From a checkpoint of a small mixture-of-experts model trained on Wikipedia: 384 SwiGLU neurons an expert, 516M tokens.
Below are experts of layer 8 (counted from 0) of a mixture-of-experts language model. Rows are named router (the router's row for the expert) and show model dimensions 448-511. Each number is 128 + 24 x the weight over its row's rms, rounded and kept within 0 to 255. Numbers have three digits each.
After each expert's rows: a language model's description of what the expert responds to. This comes from a sample of Wikipedia text that the model never trained on.

# expert 8
router:101104126136106140131118104103082160101145162091114140101116131091148144118156153132138153173135142108127098112126149134120158114097125106098143107118114143110127124136099056143131115112143168
Description: Backslashes, braces and dollar signs in LaTeX formulas, such as \frac, \mathbf{, \s'q'rt, plus common nouns like father, brother and film.

# expert 0
router:159145140136101156144135150076115142115157098098151156108090138144163126144105107113125120118119110120104152121174138104089155133149104094113109142069133095149135119148150098136081149110112173
Description: Short letter pieces inside words and names, often after an initial capital, such as P'h'oto, ob'l'ivious, S'av'ignac, plus newlines ending table rows.

# expert 4
router:107114131121067144114134133135135142103121144160174139139116170152148181089139105094142178139126105076160141199087137106127110128161106076112163146169118196091169150112143117132121135152083100
Description: The three-digit tail of years after a leading 1 or 2, such as 2'018', 1'720', 1'880's, along with scattered word fragments.

# expert 9
router:151133108118124130120114144137132161121131096099124165162103169127084111146141129073112129124113103155142130148157137167118123129126137122115152113105137112157140132149108190116157133136150127
Description: Single capital letters beginning personal names in lists, tables and prose, such as Salva 'K'iir, Antonio 'F'igueroa, Sanja 'T'odorović.

# expert 5
router:113144138116168112143158121187136113095136107131106068103122131132119128152146149147119113085096100124092127166081140083147132163141193136095158117111118083127191117181112089145125143141138141
Description: Double line breaks before new paragraphs or headings, and word-initial prefixes such as inter, sub, con, al, Ad, as in 'inter'mission and Palo 'Al'to.

# expert 6
router:122115113162097129114110139086148089116140102138145148112138097134134139161113130154153123121117094125138160145142097161147079094140100113145156146106126149111071141095150140108102114124151149
Description: Word stems that take endings such as -ing, -ed or -es, such as host, tax, cover, remov, plus odd name fragments (Tro'x'y) and sentence-final periods.

# expert 3
router:146092125134128108153127128144138143166088170130140105162092147128155160151131084129153136123165105083141113129130122134147109141105104135117146169142107145155098089142156141156136141106148147
Description: Plural or verb endings such as -s, -es, -ions and -ations, plus quantifiers and negation such as many, most, more, not, some, in running prose.

# expert 2
router:121108175158158136160080143115127092127130137130055104112125161164106134145121140118123111131138141134163155054130136122139124118131108144149129094126101170103115125077086123154117130133126102
Description: Tokens in association-football articles, including club names, scores, appearance tables and cup or loan terms, such as FC, UEFA, Hapo'el', Allsvensk'an'.

# expert 10
router:145103129124122136112108147121118140121135122103128115128122121124129130130163144121110180120087153113148158156118139110072091149128085146067059106121159143119133144163145112107130143109137103
Description: Hyphens, en dashes and slashes in compounds, year and score ranges, such as middle-aged, KV-2, 2017–2018, plus aviation words like air, military.

# expert 11
router:125132125141107126150144135121130134131125121160096163138095126140174171133155100162112110146113159118146143111063128156174176114146107104115108147136122136159141133148120167180109120144107180
Description: Leading digits 1 and 2 that begin years, as in '2'004, and the letter p inside words, such as Shakes'p'eare, Turn'p'ike, check'p'oints.

# expert 7
router:115118143133123078119126093130098163087152171134138094108162120083125118062122095143173143119119133122129137146131141093130146104166127171131137157173130120087124116089116086177111092128143112
Description: Tokens in election results tables (Party, Votes, percentages) and census prose, such as had a female householder, plus coordinate lines and table pipes.